Experts of a small language model.
Experts: 40 experts in each of 12 layers, 80 tanh GELU neurons an expert, 6 picks a token, a sigmoid router.
Below are experts of layer 7 (counted from 0) of a mixture-of-experts language model. Rows are named router (the router's row for the expert), down (a neuron's output weights, with its number) and show model dimensions 0-127. Each number is 128 + 24 x the weight over its row's rms, rounded and kept within 0 to 255. Numbers have three digits each.
After each expert's rows: a language model's description of what the expert responds to. This comes from a sample of Wikipedia text that the model never trained on.

# expert 33
router:118155076082095138142182158135142146132161117146116129120141114110087106140127129134156153115097096110133149139176089116149113122139134133131108184115115144132112139094125141161121089161109092129132139140119091148146137132117198113119131142105036175093103117140149107135129105124090135127144127147119123165104147125152116128151086155114089116111134153102130123114122142133140124163104
down0:119098105138134116108141112103148109126117050111112130136114178149122128148101140140105086148118127116102144131190131098146147122124120122112123125166139110103173110118115135139170136110137184154154110089143126149114163138178163090150098117137141147109087097104097178132085133107099162140147150140153116116131154144176110111129117122102117161105144137108148133089144116153153118134098
down1:137149103124135173134121135123111097147160129132139096156128134133097126075138098139107117117104125105116132105127085144116174126100153129127082079106120132129118164142126110089114155159137076145113118105127138144133101183123119140136111098133137155152096149105155148111096129150120150135147098146151130085144136127169105144098078155196136109183140128144090141121138168161140117166135
down2:099139085148132101122108152129144102121104082170148119146142129153103083127140139164146093075158092107120144085127111113136127171108144103157115136120118143116121075141154113127139114139096151132161104140153167136161132119107140114186139093140120107126166149138135157142097154162127088121150151124119113151110130171138133129086149099117110122178114130104113127133116112140145089072168
down3:145127114117128121093141146179125141115123105121101157072122142140175131189111095138124109123138142109109155124097112156141150144130115110123087105134129125094120118107137124135118185138086119141123181140162164150117126100121134103125137149102115119141135187114109112117139129148147099099138129083093155145165162117170136143113122107081085122115166149110147116144112184155086144106132
down4:127129128115116144129143138082102160102143102160111122150097120105106108154136161084108169182133114167136160146120129158084098126160101117148150137092121158109130120134109137139115139114093165134153150118152159184130149157182120102097102138126136159160124150125096119140149111127169133096082112158140137124133136106169134153128107067123162133114124102103167107088131101125124126113109
Description: Later or final syllables of place names and nouns, as in Anch-or-age, Ac-adem-y, Kent-uck-y, plus nouns like group, club, University, member.

# expert 24
router:137160139156095161154119142110135139137152123109137142164125159109145148166129111164105105142125104125126094106166137204128111088117121094121118122111098097105110126148140094133159096110136134156111146134090137137096149105167138100108133103126122136118129153139110126152190164150152126161160119133104109099123105091106107123172154148116119099166115124113080109163144092106127181122151
down0:132113147131125156164123111136159148142138089132164087131133156101132119142145120076109138160152154132076089134142194103143104137098141115117132131098167127087172136132107122119133162135107144136133074122104093140099104141164094134136144150080106143112138153101157086109144129108177124120124103140117157077165142175121144144140110125117095123120122136123129157103116108123122155079123
down1:168132130135143107107141070118091130124171111132127151127106117155178105096100148121091131106135137116135136110122131154114124154132129132121144117120136091092125124133116105118147093137132096151177097137120153165089114155083137137117151107124144191123172086155127122152137170120081131102157153090129121137166123117131128130140096136142091113193091131148098144103095113173116143146108
down2:103101149152129132083094127168156138137121151113154106167115128133131155134131139145103159150130158115157131093088127182114135132133161115131120100155109169111122097142079133119101127162095103135084127180123145094113133097144154128135142080129108100147145141137151133086088139149132108139156126120115119079127132135093088092150128122192118125176147112134139136103076126136125122162137
down3:114129127133122112136125101114126146123124128168131140138135148122125129171148118113114154114120122166083127099117209218081126121123095152118126161176177145154112104131119139127104127133103082114110129092075168135147124135122128105133137131141145167109137169126143129131121092137117063160092105134151167114138144078144140106149143117115112127135146158143105109135133120144139146107116
down4:111151168121129118151117119099116117133141149142110110172135109122108105090140178134156142120097121137134146167146141112096111153075084146137106123145102123131134093125149160144126146170104153124088142113086090138118169150121101126155175105106100139140148148157152122111148106161144090151115145119153153154130065166109154090102124114128089156127152092113145129095098131151173136121135
Description: Blank spaces, digits, opening parentheses, dashes and math symbols in tables, dates and statistics, e.g. (1930), 2013, °.

# expert 17
router:116143111132127053108089112126130112118154122135101147190119173116098106169124152138136148087124130127145145101114123132130130133154085102137132134108131151152127131125135123108157082115146076125092129129127146044146158119139138128120113118137131172119161178114110123127159137131144120134146126117099123112137115127119188132131123138082125135178162141116137128145138068088144115168128
down0:110167083153151104178150136133157087115170123161158131122141136108139096121106105122153125155124118102118144160122086156110092145128196135093104120108109137148188120136149100093139114145095105113121096117114157163123136122087128128157161110112146067093123129149128136121148090115134128086146129124136134126170117151140147173133165123107120130117132101146146113093102110147090109143112
down1:127106115150081170119164120103143102139121119174123102102125113132157157124123102106131118141096092117152102100100128090120139090129117165093137148154071157119126106108141111121135141085100104138127134113126129101169139109160143164139091115117145106113140122126091141133141145116137146113092175122164126140090157137144108114123125155131154083137111161138168185172188152126116152127154
down2:093118109134174125102137144143121182098138147142174108130092102105097111148110151126168116133167114139173176105168074168152111115143123103137132117098117119107149103145135159134100142159107099144085175160111109099121098142103121142127101164142155185139129102118153105119124106161116164095145095127127126142091133107111112116096112151126116158130150131149105161134104117143139107118110
down3:132184091117129132142177147135132175127113142111122122090143123129119111119131158083154105140141154104118133104129114107114160115126142151112130148104173161128175107120080129113132151154131143132135121145131136113133073135102118152102130196177109184131153106160104113141118122130091145070131110114109073098088166113093133140141132098142146119145160168140112129141126101135143117123116
down4:100125142136149157151117130099128129108124094153153101159158140099154138134108086108147098146099138173082155148132133127110096143143120146055102094124163145080163111135133115148128123114130093074167136151139108153092088154106142135142133137137155101122135154113137141134103147118123139108147136139150192102125141120094162096096100152155084137166115132117123171129153140123154130117103
Description: Line breaks after sentences, headings and table rows, plus pieces inside foreign or proper names, such as G-es-chichte or S-ales-ian.

# expert 2
router:151108134138112137094175102126123145129123161104098125145166141112127142122144098159168147146116135081178142101165110137136106058112126117128133159127135138169103131104154136139146108112155093131114158130099099092142117065161151129119147119140072150166097123106148158134146085141136123150121148150125138096115107149146127146117129115100072140115191128136130139126117132108113176148126
down0:089088127140146151113127135120122163130109103141129106127161125134126152103160092103160131133109112128157170129113163068110136086100165140156130135164094134116123164148162123163138133154110081171104124119150164106108086162157114109122148115134079163123119111105119168122146150149143151116120152117111134092109132097121097150099118078124143167101111116160091127143116119105145097151166
down1:177096069142163133096108110096146155145156070122111128129155102145122130099104172140150126123099126129099129142126147147121107111097119138146167120131125121137101176136078100112107122131088133155157151110152130111146139146102141190121107133179169107118151099147153135082133152133115141141143149132167135088108119143125123115118127143117108123156149129157092095122093132160080138155104
down2:163104107161155131145146128102144123115086135117149118112164143105156101141120162101163159132105136097119099115137126085154123144160127101127119117102143128112158148133120083121135124134110142125113127112131144171140095078167147115124110131127164125127124126129119124167160138134074179111126114137101134172159138176137117116142100102143115142135071109107159152165132056110145098077152
down3:101125125097104135134125120154100135138158140156107104099145109066121157137136159166140090111153113142121183160126152182142143152199137107122118091131134111138173123113133127124162133134115108142088135135140099140134117111122140105151121129085123150096143142139155097106145115131149099118165106082130132120138109135132116092128161144117104080167108088100125091193145135125123120108097
down4:138159124124129119120124154118140112106089176101130103117097135142111095142128140144129075147128164114122161116109110095135075147065148155102140114154147134171121124090120127147149175149119088180124138153112169130171090107122148139116113135117110118113144154125139119105134073130151115142125110133169148138167145130143149131136153154140106160149136134105137135095126115091101163071082
Description: Suffix pieces ending words like -ation, -ity, -ion, -ing, often infobox field names before colons, such as Region, Organisation, Synonyms.

# expert 1
router:109127104175150137121160153125137135135143158115118104134122118109098124122176119123156140099129107119131132119153107122148124094119094101138171146136138148172153152133113120093144137134161157124127097130143088135135093121141160079098139132150061128144081183158134118126152127126080136145140116120079081130074150137110098177150110151124125160105126170133099107162126127134162162125117
down0:080111136082107124111135111166119172128109147131127121123111097144108170151111152080127174100118142117104105138135138165103068125170140126095153144147168109113151148129100136099145148137090089145120114133126128109139151117112166123136108131154173129184134128107149094140132159123155121148125119171100146133114061126168148102139127145104099101166111103122130168149118128146125118126093
down1:143131154119148146154107115128130130114123088159117145111100102115146130122135156123127146126135112127126076103121125090134125101161130083066102121083125109113115127129134123141117100135129098112132131124106155147131087121182100132100130162090135181125155136129115147130120138143161148099148143118157089143159105067150192149133125124143110088144113147146097146129202162124120081146153
down2:135143112143171157142158166111080151113096093130081125129131126121152095145117132146131149168131129114109141106125075109163101119114074139109101127092173102137141111142115119117138168120149097201110135117101147100138154123126122129104114154089099157148138116142119126094086128155108142106098145123186157160169189116131152144138106153120142127117130116107135153111138125101114140137150
down3:118139179160140130116111139142147152109079141123121138154103152121136078145119184088134097099160152115160170142151103129105129130152127168109081115098162132087143105158117117149159105150158150093124129132153100119125118117107174137094133117147124120137139149139093132143143093116090154141123093147107105111123122136119122115169066152171132129154098113118120124118157160090126115091092
down4:085133136086143130131146139117142115121133093115135196111084105115132114105113123111149105174146147130145112126158064105133163113067119133135141140087170105096181077100144151144115087106148150124113162120142103120138081128140105112137105121152167163148134137129150130116125100131157143146130139157105134139122136093176101157159120128120164156120125148139153095113150120146099140138131
Description: Word-final suffixes like -ical, -able, -ional, -ular, -ated, plus linking words such as of, and, such, including, known.

# expert 9
router:109127118097150128124126156129119110103152131128101165134116126115140146133134118137173119150114150097137109078115124150141135110155080150121172127132112109124126149098139099146124062190127115072109148078064141145104129084137129091107159156133095161118106095132127083138139145142147138159146112112141115103115126129136102165143162153141144146140095164117163109134118112092149176132135
down7:156161117126081101110132099152149132127140107139103133164139087145082143106135141153128138108129090151090119117144129140138124074137143138109115113108100154110117148142122126095083127100137130133167122156169093121160192134121113155128134187109141133156138142110161101098095132111090116165140111100100133114119111167130125122167108127103144161180116146177083097144100114121128119147120
down8:173104110153123128083151103134119176148106107133138158092119080161147135112138110114130094123134074136096157157145168174132124128108148124117113178119129133093106137087128133104130133128086139148114137135126126123116116123114090133149116145123175100132145131148172114098179101135132113104116161114131098152126156134119143099143130119139136110123148091088115092101145139132096193191129
down9:126106074150129135110178125111112119123117097073128100068125126117162113087116077162150144135140165092151130077145096136134159110102106142112152101115115111105130119139138141111155149130150148112165125123136152093100162103147154110174104110149137153112152125140128175158150167144132132124130103124104127110130149146154128147151102125152128190101131075137134142113113144101110123170137
down10:151117131148157157116078121130107150145117151152135160127148147098102114158131181147116098125117154147142130133160112143138149142126130160125129124155118145129108115165115133129081178095103118140125161170177125106085135131131131118153118127162115155131097203131105144116110109127069105125090114147142139108109117175101121086092089135105133134119115117081134149128071126135157140111153
down11:140117119135149097191138131149139134153144101162125121170146118139144115124098105131144116094141139102140098063064104075142142157144107151090157144120102126142103134169104172173143106121109120120172136128129126145123144109147143109168122169119137112095127164170097108067115128135116118122131101132147152135124131123129146136157154100169121122121148140141165071098114119138114123136107
Description: Commas, full stops and the digits of years and figures, plus clause-opening conjunctions such as which, that, after, when, but.

# expert 19
router:103145106131122115118113106115134105130170137146100189157152137117127072162102135177146158092145114152159130111132153120121142109126094116101123115117107145143106116138091095184156143191128149120128135130153119123121123119144109103090143123124107127086121158106124086123119163133087126122123161115102112143139121113149186098135099135127126163135123158124144143129151065102168091170136
down0:130127126136151122138083131119115162120112120100115135112152117133064160149141169149104126119161086130108122180118158088121140145118114121131124184123160168140156140121149135148104116094112161143114090072143147134179144123147149149143102113123070122081160127153085134102116134172139149138128101115138119149120100111154161114119171144123114081123089142138139110093110133103105131145145
down1:142112103147132128124105107153092122143112131123104101086109132121126108130124133114131123112109118141151132078162184112120105129120122156147101165182130093127148154109133155155133110110067062113102171122112176112145125115145142093160138144133137140130078128144105091157113135121157119161119137129151147118111133130126173124090133102144110183114129188124081145150144105115156161131142
down2:150087141150094142166158114138099132095127096117114135140142119124158140114109136104136134158130127170095186094121170116121122137189176122112146108128137097110151105078119144112154111133129142064139155136137148165113138098115116130138135063112167142108121122151130097143127100121110161122154134158111088135156108126170108154119121112131152106149151133179121143106107121079120130157110
down3:116092129083152085119128104144096140106177110110130102149136156127117139144144118131092120111155138104137118139111086147178188148133121153162162128112145121111148139102120118124108162125139116161124165170093118106110138128152078088119120102129115131158136180157116071130106123153135153145108133110174108107173134130127089092112146114117146129107151078092135134134118124135112163160140
down4:155091095146110147127148118100147153181116123116140103129132092120114125137130159105125172146111137138148133159116118100100164119127157140143116150083101158126170118115118107150165108157152083093122117114119154120138113140125130105163109106118097188157159132109139075105126134117142149085121154202146112095114120118099086122151090132136130163153144114108164090145134121167120121136146
Description: Line breaks, table pipes and heading endings, plus inner pieces of names, such as the l in Karl or Carol.

# expert 18
router:134108072116112117110155127141095098133131155109109149140121082097123158150145109133130119131113121075177089081125182141120107107128128107120148122114085136110100131106111114168145130139153134118112123102127124112104147091159144122133153132151111156136126076138179098148164099163104158161161134131145114097150145140090115176152102122159138141129159095157128118163079138124153125145144
down7:120090146107137134139163113121138190188112108108112153157108120100126138164126134100116125127128126108148101123127157091162137137149134185102159169097140137109125125122123130136126103155111112166144101119147147149120141181155104104130144118083115115139144147146092091108154122103110131119101162133072151152135097143125146136141088095114087118129134167106116145088095081157137117130169
down8:120131095096140093136106143126086145152103092100145099185106112154147160102090118121124138138125107122128123148132161112111129201095084141164091117121105167120139102162145137162119161124177073150131155171142109128116125119110142131132130133121121170126153159120137083134121103131125106110120162137127131081131120123117144126144166144151132134145102087144154135179140090097106115108120
down9:105117124120129114110116159112117169124132129133139118132132088130112137121122124155175197098121144114139097127113093108141140162130095134145107075142134141119152126075118122148091135150137152141141147157101170128118107146095104141160103071103111154139127167142108112151122124183119097137142097147131144115159121100162135144118154111166124086118170155144150129144170177110156094088109
down10:090145135138131138136104130119111136144094143085098128127129098106105164156147094065148125132203173113141143114125163150115178117110158102115108107115118120132117123138144181110164157137151130103093136155091112137166141124128108168134126097116144111163143126119135145104064126134103138093121164113121141107099140107097122135139154134135088148088133134103140148101117171106156123137097
down11:101142127153082137159136115096079105089137114119119128107156141098089108107143146197168098138082111079138161084107142098135158150123110118156124129162153119154121130163140136128124148103110139197127137143131132167149131140116141092142148134104127134105152099144144153181083139136154123153111127153118116155131121161133112111141110111139120091106152158112105101136136122174117132158106
Description: Digits inside years, times, scores and table numbers, such as 19-6-1 and UTC+01:0-0, plus number words like three, second, several.